config = dict(
    num_hidden_layers=14,
    hidden_size=160,
    n_experts=64,
    experts_per_token=2,
    d_expert=80,
    d_shared_expert=0,
    hidden_act='swiglu',
    moe_layers=[0, 1, 2, 3, 4, 5, 6, 7, 8, 9, 10, 11, 12, 13],
    router_score='sigmoid',
    normalize_top_k=True,
    routed_scale=1.41,
    balance_loss=0.0176,
    balance_bias=False,
    router_bias=True,
    init_std_router=0.0258,
    lr_router=0.00107,
    vocab_size=5150,
    norm='rmsnorm',
    norm_eps=1e-05,
    tie_word_embeddings=False,
    optimizer='soap_variant',
    learning_rate=0.00593,
    beta1=0.95,
    beta2=0.95,
    max_grad_norm=1.0,
    batch_tokens=[32768, 65536],
    max_seq_len=512,
    train_tokens=293300000,
    max_steps=6468,
    dataset='wikipedia_en',
)
Below are experts of layer 2 (counted from 0) of a mixture-of-experts language model. Rows are named router (the router's row for the expert), gate (a neuron's input weights, with its number), up (a neuron's input weights, with its number) and show model dimensions 0-159. Each number is 128 + 24 x the weight over its row's rms, rounded and kept within 0 to 255. Numbers have three digits each.
After each expert's rows: "mostly gets" lists some tokens that are sent to it at least half of the time. This comes from a sample of Wikipedia text that the model never trained on.

# expert 58
router:138133127126147082135122172092108119133154098142158123142169160083143122149125133156122128147150129118096119129175115141123128119109160142142092166150142115120096092107126136144090109077131145143073112124138118102097129113119121109147139146125090190128123138099150155171125135118138137188109101111134092169122100136116075145138104141105140081134115160146174108132101109128153116127130081121125120086121174116069128140161137121154114100120171134126135123105120143127095119091084121
gate0:130111102149099114148149120126084101102128073092114145121161098086107099106116124103169098141139153132113145155156125094103118115117160157128061142128091167156117091163110132119105143100079114102114136146092147161130133123118184123106131114128154157162090178162108108147132140139193120121109123151118152133162084142057138120156119111127117118120119137108153129106112135155123132097113101151149107124160132128104118112137161165111101094125135127092121123136123158118135111140126128
up0:125128078131144114100125172101151126138142115143126122139155162089103132146130138180122171130112125142140162157131103119077140137102103111157172143119153123145124104092128118119166150143160137150135116143118103136124098162097112112122121152105107131127088174111142103095133161099149114138145124116126096093074123087123118116110148112137091120123153093152135097149085163127091115159112157137157061153129082135120133145132154145116135095164094171128077103110127091140114135146112156
mostly gets: "land", " States", " km", " City", " State", " University"

# expert 19
router:139170139150120146122133114160129178122154140177156128130150084115129081143108137168106138074135135144113166127110121123126132145101140144117149128131112123118124136136131124115146092139172152054122128147155094118115142134151147182168155143182074108142147144141150157157135128110133128128121117119140120131130169141086103115108106114107107138147135134136140141139115125098128140135157137145166133148124134158105189123140163160129174083108139129103104205147135146116124131125086180
gate0:162136148143127154119101140094114122158132130115112160133143138091065080156105129107145130151164095113203158151163143124120142111133138095139139122120148180151080151119117103135136135120102153125113166113103144169105133138107133134131156074119127111118109170141147143123151167135118110089111127165136127178202141119143147105105105100131089139128141129121130128170145150124129159095139123095161154128106142133097132115144105129147077121100113090112113124174119091134142138110132106
up0:097138108112131094141147126175147130083108147122144100130114117168182171095154137136104136103107156139053099113090125129132109126118103157121127123123110098102164108142149129123121128130147085144125093137134101099158113115146113101115107179122125148148145073132111122120101097109133153162145127099124123083055102135121102153147155167121155108132123135130132141099108114137127105150118130169107102119153129115144116150101146134096178132153137159135155135060143146141100093142128147
mostly gets: "3", "2", " place", " ident", "reg", "ordin"

# expert 62
router:101163114132114117121111187127114118138135120126106142162155147129134138128124127115131145128140154096149104120112128140163186124135127140151092136171122135127111123118125144143125102140128146151112162161177154102124153110102097125176123158121093161129156151118164099132123114130139118153112128099136115077104139129144101122160109141122115154141133180144124085113127109145114144074142131130187141124212153102131083150184113134133139089139168103161148158142132180098112118126084113
gate0:148108116171092105144149151138055159136125131141112163117086130128125114119120173114129141126103110115106094126159105126120108114116136104106150089120114165094157097099102104175097158113158138099128137118106133142129160128123181115149140140101108169128169148134097127131147130102098137112200114127116119111133085074110114122134122086140135159102112134158096149108093124097100142130129133120171149113138168129127130104129172153118196125122130112142144091141120101148126130155160141
up0:177141140164111121142124146122065142134078118144129159122096148128089101151091155155105129134091142107160109116112120119127140115114158077123132086114088111089146114105113142174100144164175138139127137157095128111124152114123150129129152149117149149102169124131104134133134152115076103128199153150133096106116074067104140135148129131132133159108109143152118123129113151087128148122123145125151135108136130153121138107099185160133164144107132155121142078118132117136124106163149128
mostly gets: " M", " L", "M", " H", " R", " J"

# expert 51
router:142129106143174134105124106149112116119164153143135151135151116159128112098130113150129130110166152117143100153070122093136130121111136173154167119137089127078132137109128142144122085145149099098094131135087131112172129165131087132145146126152104141162152154139153125140091122085128170148114091144147101157108140146074100103165146142151140116161157119122152082110128102175116168131140141136119139116136174146113108087124165153149149148162079119102119153122133150157131124086133159
gate0:166090146110099142151106163125103093110150125135133108138167125058107148122134091121154132116155085109130124115122143133153137162095124102124113122149093130178101120143096082088146080140154135125087179162151123142119116152145126120120115141089106135173138120128112127121150151161129134160160131087133138133104150161098090164128090121141115116152156128124143143143123134099076143125140132143138120107146203145142152133150129100148151117148127124172139130111147129122164091078094125
up0:122180068154178156112134095107097110106115139144161110134071105177136155155129120116138099129097147119136130090133134143165124133148137154157094134114148138101134106125138134124110166123120125138151077109114159142112124138126166153130161130165120137126127168118158113125113122130139114075159188104128122097154074124146114077104137128119106094117127095147092124112128095158158138133131130147134115127084092115159136118129160140087158095133108120113128164159115129119066103138124122
mostly gets: " st", " St", " November", " October", " February", " North"

# expert 44
router:107148100131109117094081125138101142140142125166126096102118160158129123128130142177132126156129113155158130167167105091156145148119082113134113158076131133183133123130128133123139130133139129117115117146153112071114119158155144087105065114132125143113146119155135133124110157118121131105118082146115139108123170153126093146088091106131097119101150147157151159158145118168096130083134147160119070118141133107103146127168118139135132090106134167130176142126103111142121138085123183
gate0:127127180120173142109106111124095096119108129167109135132128159143156103146107107167153110111113110103145118166107157140159149119127096126077109099094153115124144115140112091126121189141159153104122148127084128154117110098140136133145133134141162164102110156100120162097137121098088133105138114098135124103155150114152136142118117105142122119128089143131114136094136139112116181132119148133108125110146141111155120118054188139127073114102130156095187146135122135087130098085125127
up0:125175096108126131147129150119140104120115119119119085120181119109124117100153117144111124151153125110132166093132135087104137146145144129155151159150075158125107099095150142123099132155105085142082134101150125172102170122125150157111150114111094121151142097129133146154116111141174143141105149166120111148137116147136125126141163131104103185098125105174154154166168131140145091128110122153144104147088151116108101131167086143127180127149127124133109086104096113141122139173085103
mostly gets: "-", "|", "See", " annual", " Website", " •"

# expert 14
router:138166153173106105091116133147095108154119108115125165111147179104150092155110155110138117140136109148103086135141152125112173167120133133144133101089107157149149139178144140175092128149159143150097152131101130102124119094120149160151097126131140108125117136121113131115147134143101134151168123108146104117137139152167150124165138123137144139110120185112173139162160109145147118126090158133147135114120143129125102137135115157123157138150108171181126183154101126133073093085166133
gate0:108113092136146175145168085172142171084172167133126080123157095115113128089097096131155076113131130120145123144127115100159120138114145127115125148150159143167118167127119116080080147122139135132125146123154124125147098165128112128136114105094140126157106153175152115127133170140142094128118143140128054103130122133110127127082102142112159161098104123131113151116129141115126164079152082126127131154075154113146117081129134120130121148132129125125114087117143146171147119118141122
up0:141131054160139158121155062154156134105109147160126119124113124160168168103128127132121105113145124115104144108120115130161118139114140186146132129116100166142130167096149135119099146134105123160134115154169116106135108162160093155122101123109132145151130161170158127131137156125105146082160166136119096108147144127127078128089163128149137148116130117133111119092182132172121142128141093103169121122141119129129114103095137145130171106148136136110083108099170140179135140143151145
mostly gets: ".", " at", " as", ".\n", ").", " ."

# expert 23
router:152120111165118091112155136178132148161198091103110120146151128146132096166142135115133150139112119112112128164102087128141181133150096115102099145136111096091103121118147155143120155112158113097108188098112131092098111098128142125126125125127149135135122137124131135125111160091124104141156160171111140122104101155080177123116105133068130110126158117105152126070140127171118126113162104148139099125116134151101181115115136106158135121138117141138176106153165139124141157138119109
gate0:106153134110116147145145132170143114129107083154126138131119117127090121101166123130154124106101142136115154154098121147104120158160128117110116080148129098133146162080130157138064126095111139125099159144128118116111105152096080070146124095122110138090148130127136065110137158192135140138120152138119121157123139119103149117130186084170167143129110095116152132157109129124140144139153118159118110098130138130065088116147142129117169126167117151118152127108115111106115114134080110
up0:079167170103117146150151137134118126119106084134140143130111128147099131125129116130135139102102110141113150155117116154098114163158138143102080101139128084125161170107170168116050131099093146123100176155116139149132146146132101082108130085123141126116170103114131102154114177172130156137144148117134091117138135101121116139110153112176146132116140090086150138143101133155139154145139115144128120110119141112079118141165165126118148109142101161115148140106130117122119107136074086
mostly gets: ":", ";", " –", " /", ");", " ·"

# expert 17
router:133156137155149112127182131128121170119189084165170127142144152087149132097123063113129159138123134123131126127123125091120097129117127115098129119099103094167197104161150146146099109120089123127133179122125074129155133110097137168114130120129151157147124151116140123142128147088129157186106144107156122139152147132128069149101084141121102107146170161168119123107108085117106134128117107123135166094157143133114138124096126131139122118152153167121134120124120136132108160131139113
gate1:149110132122110158123155098146121161088082108146095165105127149106110104175111108080132124124096102151127162147120144104144155153152119107129115164167102145149152114140111120127129149137106172119148154130124137117092136127110096185123131126183100144174152162158120158162137103122121145123137133136127123134129162102090123141104150111122116137134110119121120102108129149146176121082129099148157151101131101147109145164109130119150173069148122136082129141119081111093162110169081145
up1:151160094076141111149095140078150109131123136138178158125169102165121137119122116101113120100116139121139136108147098159131129126129093180120153107106110107147099136133133126169074134147159120140117176152087135147113119118172137117154107109139103134106141138129077141144102137176105127104105135108108168121135117153117088143130129132127146163165201118132143133115097123130095176130148136095080085140145148118133130128136147096152084139113159132108124151133164108123120147101173120
mostly gets: "ers", "es", "ins", "les", "ors", "ies"

# expert 18
router:161151105133098116108167128108103149120106139184152078157139094186127125164127113133127120149167115133117104146099172063116138158146106157145119125137134084116125066118144167146152116123164075152092152143147117101152143118123131116109121183090086136113145140125138141136134104133149133135129105127133155088142122142144140141173166160118127152110128115147153102108135124126154143128151156122128114132139141149145133120120148175131138139064150149076112125078115155110113106154134123
gate1:142133119035111119142073130103154157136159102152180098146120115122125106156129080162124148131134135130132123108087138131126135142136137171106112138099131155158087085116139122128112110134119151145155168130126142115108144119136094113124107160120122142126078116117139129122156149139132081101124122143110120062113149138078135115104177094051140147136151125112136125153123140144118105117129134174108155135157126126116157136138117137161140176175134132112116121089130128087144105144104150
up1:115126128154141143114161132121073129095115144146110170122118157136114122143124179084128098098124150121137148120146114120105109104127126106118124129149108136113166175104132136115160135104140127125093147134141089178168136133078172142141119121142139127143143128151077112116148122126110170124152156101167116183134100138189126149156080169164107140093134130118132136154143169125155109113141106113137127136116058147115098138123143095106098108105137092157173148138123167145123124110143085
mostly gets: "5", "arm", " pr", " project", " ten", " old"

# expert 20
router:129130116158075118117104128149101155145124081081174116117150141109100151116116087103132143117150136180133139153137108103147128141141126127130126150139122127160148109138121157109164180120171120131105161099154126126144160126095075108088105098100110134195070133125102163142092146111147158098137129137167146161130097129122106162108106161077132130081135148147132093146128121136107122154143118149112131093149149099121141127153098179143149119093146132124137129093142114144134128157126092
gate1:078182130185104159133124164081124140151145158107147121167126146159134146104129120098073096133113161146138134116113157098186148111142125130137081151114059093154186142146103144146100117135111121158105130106138121097112147135107141140115133131160127107101136091150145165079115132138112147114128135136135155150094132081146135122136157088148077126125137121124102148115120098132123157134132129127154140137099110130115141103128162134163135096073158133109144170149136131142116154143116130
up1:100170136089140148136153114118101093083130134131120157146147146154164136127116161128046124169113111142160102164114140100128135136109120118147145141075109142188120105103148136097118129146100172128117094127152106146106142142106162159133123119147120149120149116112112137091155097073103122122145122098160120068174125129145119128099120122112142105119130136136139154114123135137144130147169121149149159138155123138154099090153137139150078144169124133090154118108114117142119156164095179
mostly gets: "y", "ay", "ip", "ry", "ley", "ik"

# expert 3
router:166123110121112131115131098117124137137142152168144156165182099158137064101126100146090131106170122110118143161091060157118129179094129139120135134112106130123141152098110156122130124109112135083140120141106120119128140165129090145145144111166094147168121164112150137120068123124126160138102148112169069164100127128121111139149136130109109131139134128140119078117160087142117154112126160153148147128153154165085128108104135161157166129129114121115117127108126171158122106121135156
gate0:121110156117096119093129150159161121131112113156100171118149150124131136144133126130099117104165171107106182133118124160146138112155147065095144156145135172108132094131131101124103100103131162135128085145174127160157114113146126157143116116152095094115088161180135138130147134125128174156118114172114135124187148152105104100123155110092127109107169127126143157116165118160115115160155139153149119122142137130173183152081128134145085136113096127126116137122148153118129110152140107
up0:116118185108091102141118159146121127122090104148086120143165139107146118117135130145145116140159179149117167146135140152165143104145144128103146132112137147122144097142154152115075093122125124141121113120141158112138095113114130134176132080122114119090115145151158152113099111135141164165121124147088129102145138148121128113154189090103130119132123109147137120100173159156129122196136120149146140123167146126181157108075115139102085094090122117116060126155136109118126117144133129
mostly gets: "–", " made", " home", " D", " play", " Sen"

# expert 29
router:079140122164153113091116143148139184135121119092163163124138136121141123128132096190133141158122131181142118126154150126143105192116120147128124128109110097122189150147093130124159152115147154074134134123096127096147134105076131114120147153137108190126192138114128114106144118135097186117120098146126114086095096177161122118123166114090127133139125116146150082131117112107135138120131112150146182121149128126117149154154128132121137127080139123120131159114146151127123128108131137
gate1:095104129099127135133149109083116140139114106128081115133131146192161105142066122122117129144122139152148153112121124118140123145127139124107124134123090098155136188156201140095089148144171144120124133115153158157168145168134159125098133119145096131154131093139174123107121134142102151167114118127132137143157128122093184106124102140150147072131171113128127125156109129115168126143099116141143117157151116101136156079153134157113123148107131126090118166110169161134115153136149153
up1:122143129113140134120130127112114117135125148115132113117067125126139124120111098143132155135102131131088134121103092100151117151141147131087133101115092126117129149111121127135109132118067109112154119167138197091133182161119146158147114102110130086147104154082138132170089098151090073119140100128103154112138143131098105106160118159134083079141144083155126133135118175138170117154129108094142161135131111113106119168139144118171150124084128129144130124090085102108134098098113113
mostly gets: "h", "am", "im", "av", "ap", "ak"

# expert 60
router:117139084145113124118118107145063107095111156142126148112124108108122120103126174103115113161159190125152183161076167126146133141110144146149082136083127131142131122158125109110167154108167082163155127166147091135116165166127134136144151108166092133123094144129143145114128108081160177113116153088127115134131106133128139149133117149114184122089163133130118106132108138130119145097129164148164109149132141180131127132115110139121143132123155131095108148147152109149127131083128130
gate1:132098148098118135128158102107148137132100113119128143102140099162128120152119134098128151147139100100149104167124157144135170156150115123142135147109129086135110093134123125161116128118170118160150113107156127091157127105087185167087139195093135116144110153188085134081130137144117124093146132109146126124120122141178124159167189112100167154160134074155123132144138167155115119110172134147109113132155163110125117118150125141163150097126098144109122096144139120129124107132124151
up1:132162091112130126150111136119133089115146141135135164175130152160116145111103154157152144124149150134168156144142124148138120148143131149125084108128108157140129130094168112107135134128075161141161132119104109176134094176183127089152106117116084120176133149117156129112127094076149164118101151094142117168119106134138136092157073107148142093066142129091142086135115146097152132141132116128165165139122137141118146174127162133114136112086112099118138112157117116136128151126118148
mostly gets: "1", " met", " ab", " fail", "clud", "wh"

# expert 54
router:122167118135129111119159131128115150147141125166149132164177051135152083108137128158120155113166137089095145137087090133125112163077101180110122130124117124093117145088137151149135128091135119121147119134112127108122162167112089150136130145169112140164115144111139119127114105101127181154114092128188087134090131099107108132122145117108148139134129134134133126105139086123138159130133168147126163115172154125123110124101167134152172125083134142099086139108140152166118119131123134
gate0:181139130144133115109117101114136091098111115117148108124129142111129094115119158113087094136146123155143149143152113164099153082113125116127078116073107137189126113124165107153097105117115155106124158132082136132149090102104114107086089118136152106099136153121155158142143132110166097108152120132118114138135131124101166103121103126101103121112059171102128139141117106113092122111096169118176165091142120107096134142125140103147115124144107085134118094095143083165130136134135115
up0:173140130107139101133075088124130121130156155128129169151129114087134127102140096113101118117084143140140170139132160117138089130160107116169166156116158127139116171108079117132127108106136144118086149111067138123150109111144130129099140144116104151133142134112151121093119142126096158092123106163101098153087130119157157144133108156113126144167127123146114129124152124106167108127128160129167111154130137063059167130151172115136132130145095178114140128113101129102128171145143114
mostly gets: "s", " High", "ers", " many", " colle", "q"

# expert 55
router:159156135153124124108158126112115144118142137171134162155166059138152077097137110154120146088171152103096131152083077149125102153094124180127123132118116133102142137079153172154141131093139144121155124134103117097135148159121088161115132137141099131176142164124161112127080110095147175131106123115171095123080141113127105145100170147101131126136146135134122091119142106140148154109136136144127155141129169151092114116106165130158155120094107132112109134118116142149122130119119140
gate0:086171106124062142111159148125110103120123172107116102155096142104109142134163113108109161085080106137129072129108124107144109186160104124148139108090155127134105108149158144117154135124158132171115119142157129118103128111105089144116129083158101113104136126117112139125135116107120142123137145144178136116142120141133130132106156121141107097146195108116120119109134147124138121109147166133163112135133156154067116077118115167138163122138078145119156148102095140109122149128118174
up0:157138137147147149136155126151176135157121100120120104110125154106168069122119120149115131162099159088109109059157092126118116145109140064124111173102103126106153091098132139130150129119091111124100091103096110115152173169116150090141128168124116130149101097118123106147162105100113110145115118138105142153187104150107105159118128127108147107094135129173131138146137105127112132159103120110165084154099137122105122132148117129081123113127144137107113138119160132116102112100122078
mostly gets: "ct", "ox", " August", "act", " dr", "eth"

# expert 34
router:123101121150134103142133145123122101150148138143150149150196120136157133112141136122151150139151124181125118125089138139113066124127143123134115135099125132116170125112116131117157161123209114095118111125146110123115129157155146144156101154115164154138139157136163191149127145094179156165110161136126098127094201114106100123162156105111125137142133127139144130128148093166126134102113131155120130153145134156075141115128154109118109119123151157124109111098124152168083079127153126
gate0:118150140151097111122122123103100150174143087129166134160115162142100113137125087140137118184120171120118098120109130096112139156102095149115137175147113138160147125145144148109166086112159122092076178165145095102137151115082119153108083143123122142151147180122146133100110169114135081115083153130146091111120125109158128118158082107137131090135115117141136144132161112126143154121138119132119125097159108121096143147133126129127135128109173131147143114106154094089129091176128139
up0:135132128119117173095111116156155138079147114113137136101105170136117112148153129166086138094111150138143174125153105118146133128124135123123123082179130114117055137161132104159082136144092143180130093083100158148133113139131123124112154138106114122102097091144137130132152094154104130105164105141131144084150083146109113126139133167103139118136122136113127118138115135095156131170141153130149135101048106147180119098126140130134181137137122093107123141133112165119161128123126124
mostly gets: "i", "ia", " de", "se", "ale", "te"

# expert 52
router:167121150135145133132078143127118132138132109153101125118125100116129099114093132141089155144131106115126098146110159149134171094131152146184135139083087085127126142113099205159133182130132092152119130106165131133102118161130071114116169139126124129175126162182111104162132166129109146147113129134135115148105151153130065131129157155146115121109130130103107106090085144104184140138115115134138122105162138154131143126119133151122132105100147140121104120134145180127091128122115150
gate0:157154117127173126171148123106100148095112118134122116127102099124124146127078104104135089147161133159122159161142129158129140112088095183154177132114178140151122147147125124105128131119088133096147138166163095134136096090115126150112153115111080162139161123146116120126131132138181148125142141103166151131103154159115157135108162091153095136162108095145124160132140169134161131142120155107108123076104156104127116109142194141156134126097125163159107163121146122114139127145116124
up0:167132165125088119100141147162105121094115161143089108167074153098120086118101108126177131133163112136175142119113186122107130154098127176099135116122125095141130112131145127160138154156116150117135139158158116149140113148165112150129124134105096113150139121069136101123087137140120076138152125130137157101158121102101123128098137139134131160095129145154122100125159158150118135112090130132097133139123148146157119077148125114151120157127183152124153157124149107125108184139134174
mostly gets: "\"", ")", " —", "),", "'", "}"

# expert 43
router:104156135131147095106117114123126143118124151104127122152132143094160116183148140119132167146140114112133100147119172160178131132134110147095147168134126125183128128165119144118166169099132141115098120148171138134141143125123131145144126160149088137170156145130107152150089148102195178109138125155135112145114150139122087123153161165115166127148146146140147091132118054137157141126156129136116109143202116125146110168158101170157112099117142147137148132112156137126145136136149138
gate0:114135104113110131145136117133108142104116130090132122100097135107140113125141120103148096151126111132134155156153138105085139111144176117125159140120112143112128098114156074164113080119071128118142147104068134119148112104117123162121142117135078131121147116164124117119163119149139104118131143140132114138120160077095133158141133085110144103123148082108107144132100194128174128122134132140162135114104179102104134103130165134119184106082125177140109090126121155121106136186152099
up0:157130087119100150127116138114179139108132134120083111100110132108121090105133102160139120138139108135107167182138094132117115130123147148174126110146102158116098098116154083162087100098110133152153071108102124144105141153119132178104182135116097140106136119116097139118136122142158129143107124122086076145120130080117123141134150113128134144129126076106126133120123179124132145135145125127155146103076142117086129107142145131113147110084087202139131112138118118089115132153152107
mostly gets: "u", "a", "e", "en", "an", "or"

# expert 35
router:122114151122142128127160117125089150165186161151170182137138087133156119144111168112094174159141147118159139129096147122120103155086127081139132145138117099197110112101136122153119152129120144163104110161136132145134157126111139140187105124105152122151144125179158125093129105132125111175071137127180122117140124125112102139129098179133134094134171119155143116152123156126086135115164126130104100128113140154135142121147112129156136143123170134162142134136093109148105134147157123
gate0:145139116120122133127168136155143163129109085099104164065069111104119131130129115115124144113111078171111132136151098114097156135131147128151125134088165168115115131086140130120163163093161108132111150113133137112139135097087133133133107159137082141140144123078130133166115147097125128151062122102091118160114100145158139139163153169144137127115138156124139129107092159150147139113107135153160095125151118165099120140130118090171149155101129135117147103101071127146144117124098135
up0:098133102116144070154127128116065113135148122118106128145111185107155160189123143097130151106124134112136097130128100146096164128146110161108112115136134130189105158123134126097123143129125113139129113109124136150161147169098149137100109132150110143099135122122110147098140154090131108116163113106082093143133129119092096130058125138147120139133110168124203141156117147120102144113128115118128103089120073112152094109148173101124105134147140101128128119123089159143123096127114154
mostly gets: "man", " John", "son", " University", " School", " County"

# expert 9
router:098129146113101137172134145129126105138121081096128136126126106170111072151132153180104104096140096138120180155124157115129184144098103123126087173117137122114172087103136137165121123137151157141088122107135075102176118109128100103181108111140097111125132121144114155178143144094149138101105154119132150110123132172126113106153082087135123131139129133140165157111154130160114125104111167169111149137115140140115088139112153171112109145132111135111109148121136121132106141152122155
gate0:140152117170087091123129127128150075090123102151136130098110120113160099135097195136139151093097132097127148118130144141120139100107099130144186189118174093094147147099143148108120181122130055118154120130114167179123112161126135133119153155093129103119158126141130102140107083119104135107159149106159168102143148144160129118114134137138143125107146132137148172096089123151144120168113136137132117157100138125140161121141136130100134159142129148129161122144112140150144149110129156
up0:147104107156159120139163147140145123151099099129115098103101124146110128127138115164109118125135095156177127174166170106124125148134127146064090149106069135123088105129123148130182116138135103136133120136127138118142132141154108096116117094143109118142137109146185151094099142124120120126098158118121105131148085145110167149110081114116129158078105115115138153153153119124103128169126118161148181060116149143141123108140147119163145104149163153126118153107103130150114134166119170
mostly gets: " the", " The", " his", "'s", "The", " its"

# expert 40
router:126127108141111116162093133087097125145140124177168115140193096114141127130122118155119134131131115124121145113127172086112084150142142147085086113144132097102124136119143166150129131096096153125141145127133117128150147160124080102128135147120137160137099151134119123123123148122156162167136157139126091184143126137145130115105111152122118091172149129156099120079104119119122152072162111124118141087141157117065151122122120153128141090142182182106174146112137115139114135091131154
gate1:140131141189119154131157137115123147101129118128172119109141130110092130091148146106135131136122180104167144121117117127102077160131151130055075084127120121122140143136112091156161109096146147099127171139085175127133143141137133151103132140156180100160138147128171136125093129094107143118125199146151140143164137144144083132133131109134129127126117134144142134091105125104127124086103148140162157136171179112122140132156149106136125134177118128131176115117127125121096129120113150
up1:141144135184124156130142104098130178090129114111161106109134119112079146119146113122119116145145175090120141112130113128120097164134153112078076104107132127121135139108133091144136122081159136144135158121073175131159102162119131150057118129151143118162149133134153132114112126126107159142141207153141139108158150146147088119139147145132136119102119139115157131093131138106141117115087128131134161128178177159107104141134146119126125117175127112137186130116128113118092133127105132
mostly gets: "ation", "%", "ity", " Party", "ction", " name"

# expert 63
router:139148120144170150144112124155144114141149158110094122147108158113189116174087109132115131092167100119173164168139111110120138133155120110181084156154161133151131094117170106130109086134134091158174118163145120130114148143116084132134136121095115138124119143134098108170130114104177110129104107145123130167141123149162174105141163108104127132148174129131117111163134111129151123154112136153113171106111147094054160130130132117130145128119098132098143154127140145159134152133133146
gate0:123158166129096114134134171118102159193135065159156137106109148119102074118120136147091125095108158102176156130091113129135146117136144141119133074119092108116146110152114142121112153156099134139123110136137105179148143161104138099138122142107120115150133138119144121109144123156093126135101134117131158068164138127112125161091133109072102145117112086168124129167146147115155136104102143148107130130102136155158096149121121147149135149151099098114139120162131160113164113121161080
up0:110099116099121119141159140135151091093123147089138118144122118120125140117150130108127117158130105142064138132136127089155126109131122112146140169161160119151088168120132112118131128094186123111138157155095154086086104089153116167121171100158136126061108133134128123118117157091168120139146119169132106154114127107113119108139094149183186117174164165094147093125117070116108121153135109118108157113128151135105149122109128127102104131097122141129123120109130103120115171127128149
mostly gets: ".\n\n", "\n\n", "==", " |\n\n", "==\n", " =\n\n"

# expert 27
router:145157118144125118135149121128096137140146132166139153169176059125157093096129100145114146102175145094108133146077086153123110171098121169139135122126121114081127133070146154161140140090126137088144117114095109108111140178116096150133142129152100137175142155126154119134085117086149176135108111101175094123087135129125109122108144133110144130123134138117140086128141095139139169111158137149118150121155148150101130136097165139136162123107113128117118135088116156162115118123128150
gate0:117147167091158134124138135130178133157129119139142112119115121110109126171157134193144150153171117129120132114157135164144118122174154107113119140147079097129120200142126164116085124117153139117101178132097132161103182159157129114121174136133121091123105133130133096083139138114108141110117119149125085177114153140130152125150132113129137122152161115125131099128199120110150106133146168113115074146165090136117148141127114121088130137134121123161155125161119105139107144146136154
up0:134107117124132079125137124130086119100114134144147134138171135158141106134123138123142138171145129129143103126106095097145195130069156144112114111105140119127101151076184117083108116131112130105135112175148132132122121108124147115173107143084130134131117116170122128173139147155086099148124154121108147145142102129118102164160151138103116152113134089085120129135111090170156092119121119130124158107130191107119101095164163134132119120096117082120142114096166112136127081112117099
mostly gets: " turn", " east", "um", "ul", " purch", " report"

# expert 25
router:151155139122095118119138124147103131167140152137106173163175073102137105120126101113116145123181156120102143149073095107139132161113117164114112129069114125109127140098104157145129128094121121130161119154105083108149137160102102137140139134185112129168142157168159139136127099112145163138086120123159098123098126128123087137124140129129146141137136114155146141078142129144133163113123128150120142111129140139097124122096168110143200114097092119130156174101114142141105094135090122
gate0:142166127127121162115125135134125089091160175161201094150128093136114103158088111111127098160122128171136117143144091128111149156134140121112114159110117167136151123130154131163137135065130151135148162124126104115126129073137124133153121147119114154115130156138133104133105104102134147106172167135103108143121157110167146159167150130157116140148126120135116158144079110096145151127135149139139145187101102124128111164105116157091123128129123115100127154110130109157098118177191152
up0:091112129143119085111113112112136178176133085109093127118105128132152107114131103151178138105150119083122134127068138143160130071141157143124140110145153110127117150146151117088088100150132094144141090142129127131126116184147100126125156149111117126139123089130074162129153143180115119146116106102136145138131109159113130116112114113093154126150112151123165132117145119108133102142139126090074102090123128117117150122197132082145146112137123161108144104118150134079128169100107121
mostly gets: "th", "aw", "ath", "ust", " end", "ith"

# expert 47
router:121178125162137123131156113143079106150154116106154148147129123126153119101141137105143163138130112120111166138159152122184108113129114129084157133109102119154194121167123164137165156113089098080120144163117121093169162143154118116147128156129127139173179145148119146133125154117195142111134129135137102126123171136153116083142119166128136114163146156111116088130104102115110132149122101124132126086138147145115127127165141171155165109090154138130115131157157131102136155113145163
gate0:117136110114117139165091164112180133135133121136153122118138123117166138130144131142132078096162118145134110117118117115117149107141152160068105144118147142090086150145129132124081090153091122146072116159143107153149112102115098136168140127127132148116088112096155082116090158124146085149157110163075168175115149154138124124137145099153140085121127099110116146121152143144119117092112094126165114125142112091098118092061106132117132140132105136139121111163169111143121136145117129
up0:118111130102129133141092174111178163123118123130144133087143147108140127129164133124144111090178112116142109136103129136107136132136157154118125130135139120106106152116162100109067106127129089158100105144166131160170081109097123151180140106134114136076140124108137100102126145123114089140157127140104160190141131109123106144127131098154105126107112120128124144151120157143150099094092095154161119110125094097091115124062144108088095125136122140143122081146173117122131119178113116
mostly gets: "is", "est", "us", "at", "os", "et"

# expert 24
router:156168130146125112121153122130108134127141131158139150177172060139139094098129110164125148104176139090093131137078072141138097154092116174131139133106116119090105151069157154160132130095140140097139127118112123121116128176116081139129134132161089136168132167116147112113092106101143186129098111115177094125092144114110099127133154131106138124129139128125134095128139084145133159113134136139121165119128151144104123139103170148141167110111132134109105145114120150158118117136123149
gate0:110139122073157079123119143103133196115130113074095128116153086160135116117096098139137124153129135097125124115147120128162133131126093143093119106160119134100178112100127124134107128155112127128139085127118138143156130140146151114147151106086132140125082175114145111162115140124126129172146116100133121112165130133113104149094112188140127119157098172104128142171086126146127104121126164151133098113080140136138156159108173152135133161118112113143104132137107183098128127126074099
up0:112087157143119141109115135149100073150111131128131150115089114108120156100185093162132149136117136176095174135145164106120114132127119128163139132101157159143074122091139129142138161100120124130189101145112085137124092116110107130141081143164107140150118110095095135154192137091162129120115136155118128146120135115130108094182168112136125118120140117119112113141161157145117114134108097130121107127170122142113116132173085149154132131105162125130116147102084119122134139125186132
mostly gets: "ore", " film", "ile", "ood", " engine", " design"